{"d_model": 224, "activation": "swiglu", "balance_bias": false, "head_dim": 32, "norm_eps": 1e-06, "rope_base": 10000.0, "tie_embeddings": false, "beta2": 0.98, "warmup_steps": 200}
Below are experts of layer 5 (counted from 0) of a mixture-of-experts language model. Rows are named router (the router's row for the expert) and show model dimensions 56-111. Each number is 200 + 40 x the weight over its row's rms, rounded and kept within 0 to 999.
After each expert's rows: "comes before" lists some tokens at least twice as common just after its tokens as in all text. This comes from a sample of Wikipedia text that the model never trained on. Tokens count by the router's weight.

# expert 43
router,175,124,183,185,143,217,176,197,179,239,281,227,241,220,189,146,175,221,63,238,238,154,272,148,154,272,207,221,160,182,151,117,199,180,181,245,234,251,121,193,222,220,211,186,241,176,161,150,213,176,255,165,88,186,186,216
comes before: " |", "-", " | ", ".", "/", ", "

# expert 79
router,99,131,241,172,207,186,214,176,190,184,272,280,192,206,228,195,105,225,136,222,202,193,203,113,172,218,204,190,163,202,190,142,123,160,175,276,198,206,203,261,213,200,210,203,249,201,161,199,210,159,238,193,173,255,199,235
comes before: ", ", ".", "–", ")", "1", "2"

# expert 99
router,196,175,247,222,166,207,162,186,165,199,215,198,234,256,259,200,206,209,140,191,223,194,244,164,112,200,225,203,139,202,224,149,189,239,198,168,202,151,163,174,193,141,158,166,251,224,133,165,182,193,237,156,173,272,173,162
comes before: " | ", "\n", " |", "″N ", "°N ", " | +"

# expert 120
router,197,164,180,238,144,216,157,180,163,260,217,242,221,243,240,206,185,201,98,196,184,190,218,98,149,170,248,196,112,161,255,150,163,211,173,186,188,187,182,234,227,239,195,209,261,257,173,206,197,161,216,180,109,273,172,156
comes before: "0", "1", "2", "3", "4", "6"

# expert 108
router,169,174,221,208,177,218,127,189,190,240,253,222,167,202,209,241,153,281,126,236,195,189,280,119,183,244,171,210,131,200,201,141,164,219,154,208,209,211,200,181,184,135,185,205,233,224,128,152,215,124,243,196,160,209,196,121
comes before: " | ", " |", "0", "–", "; ", "2"

# expert 107
router,147,142,223,261,168,194,151,250,199,206,237,164,182,238,265,196,166,230,151,206,184,214,252,108,169,221,201,193,188,171,215,195,143,176,143,210,204,166,194,248,237,200,179,214,270,232,124,201,171,168,176,191,196,287,111,117
comes before: "1", "2", "3", "4", "5", "0"

# expert 2
router,126,190,180,242,182,212,199,212,173,221,256,208,167,289,194,203,199,212,128,174,184,238,212,109,174,218,185,177,109,173,202,147,122,212,170,206,170,191,155,218,218,224,202,206,236,181,150,212,204,130,209,178,168,215,203,196
comes before: "\n\n", " The", "The", "==", " He", "==="

# expert 66
router,192,115,233,200,167,178,205,154,166,217,217,228,142,245,187,263,217,225,99,207,212,225,224,75,189,186,222,182,93,161,214,101,183,202,207,212,212,238,162,255,246,159,168,228,238,177,135,220,204,128,233,195,214,307,124,222
comes before: "| ", "-", "The", "|", "==", "="

# expert 67
router,143,164,204,256,171,180,219,152,165,241,293,208,146,219,184,214,156,181,174,169,218,194,203,172,188,188,266,262,107,208,197,184,181,205,174,228,195,189,203,179,230,149,218,195,231,242,194,184,168,140,170,184,160,248,98,136
comes before: "\n", "\n\n", "'s", " to", " was", " is"

# expert 65
router,192,120,167,245,189,253,175,179,182,172,265,226,265,242,219,223,168,250,171,267,220,170,242,75,193,240,233,206,105,163,232,154,162,108,133,163,125,248,165,229,188,166,163,155,220,222,161,227,211,191,200,190,142,236,197,204
comes before: ":", ": ", "\n", ": M", ": P", ": B"

# expert 9
router,167,138,226,260,183,256,179,199,196,166,228,181,207,226,238,212,152,254,193,242,203,200,222,158,153,220,247,169,151,158,213,212,112,148,111,222,182,187,212,228,224,172,235,162,232,189,146,215,247,164,157,197,190,299,132,153
comes before: "1", "2", "3", "4", "5", "6"

# expert 85
router,181,138,216,213,101,230,180,199,204,207,216,205,194,203,238,199,197,279,176,211,226,138,257,113,140,254,280,216,104,219,212,200,166,213,175,277,163,231,214,158,274,167,194,167,239,205,176,250,221,114,253,178,177,242,178,189
comes before: ",", "–", ".", "th", "000", " years"

# expert 38
router,206,188,242,240,154,206,131,139,168,175,304,282,205,235,232,257,160,296,208,180,197,217,227,188,218,194,193,186,72,234,207,109,176,115,170,206,159,210,210,191,235,130,194,165,253,231,126,221,194,153,195,278,147,233,200,182
comes before: "\n", " |", "\n\n", "andidate | Votes |", " |  | C", "|---|---|---|---|---|---|"

# expert 60
router,124,158,230,191,191,216,228,191,178,185,249,278,220,209,246,209,96,210,141,219,206,199,256,112,149,242,191,224,118,173,147,173,141,223,167,259,189,204,215,227,228,211,165,168,229,180,173,214,161,141,236,197,202,187,178,218
comes before: "–", ")", ".", " |", ", the", ","

# expert 45
router,207,98,237,195,167,181,189,151,189,188,228,186,177,250,166,211,210,238,107,178,192,221,187,126,185,192,205,186,119,180,199,103,131,155,131,240,209,191,183,221,225,156,198,234,237,186,142,164,203,129,200,160,170,285,188,209
comes before: "| ", "The", "|", "==", "===", "-"

# expert 106
router,167,187,226,226,162,196,156,178,187,233,241,211,208,235,206,237,138,236,138,223,193,157,265,120,117,199,165,250,125,196,162,127,109,162,163,240,224,228,216,151,224,205,244,208,261,203,136,214,174,127,247,178,226,262,175,151
comes before: " | ", ".", "–", "; ", " |", ","

# expert 81
router,198,135,232,251,123,202,169,142,186,194,252,166,172,251,203,225,222,251,135,183,199,192,186,143,187,200,189,198,109,174,224,86,172,197,136,194,203,201,189,246,255,147,209,208,247,181,122,155,167,103,231,169,180,269,165,178
comes before: "| ", "|", "The", "==", "===", "-"

# expert 27
router,170,140,250,262,147,241,173,192,195,167,216,202,190,176,246,136,129,223,199,231,214,212,217,122,158,168,205,174,172,169,216,198,110,187,133,231,212,201,229,208,226,169,212,176,249,189,166,228,224,199,160,161,164,296,168,142
comes before: "1", "2", "6", "3", "4", "5"

# expert 64
router,136,163,176,268,174,257,201,250,150,257,195,279,154,258,237,237,176,200,122,187,163,253,255,75,175,211,191,218,165,164,181,171,163,166,202,182,121,175,137,159,219,218,145,209,254,186,144,163,225,179,194,180,184,228,189,194
comes before: "\n\n", "\n", " The", " He", " In ", " In"

# expert 63
router,185,124,172,240,145,228,126,147,159,190,272,268,193,234,148,251,204,254,201,216,219,179,200,136,205,241,232,214,163,209,192,181,142,157,153,174,201,235,165,200,241,145,177,140,223,189,174,164,171,158,191,185,147,250,169,196
comes before: "\n", "\n\n", "==", " ==", " |", "==="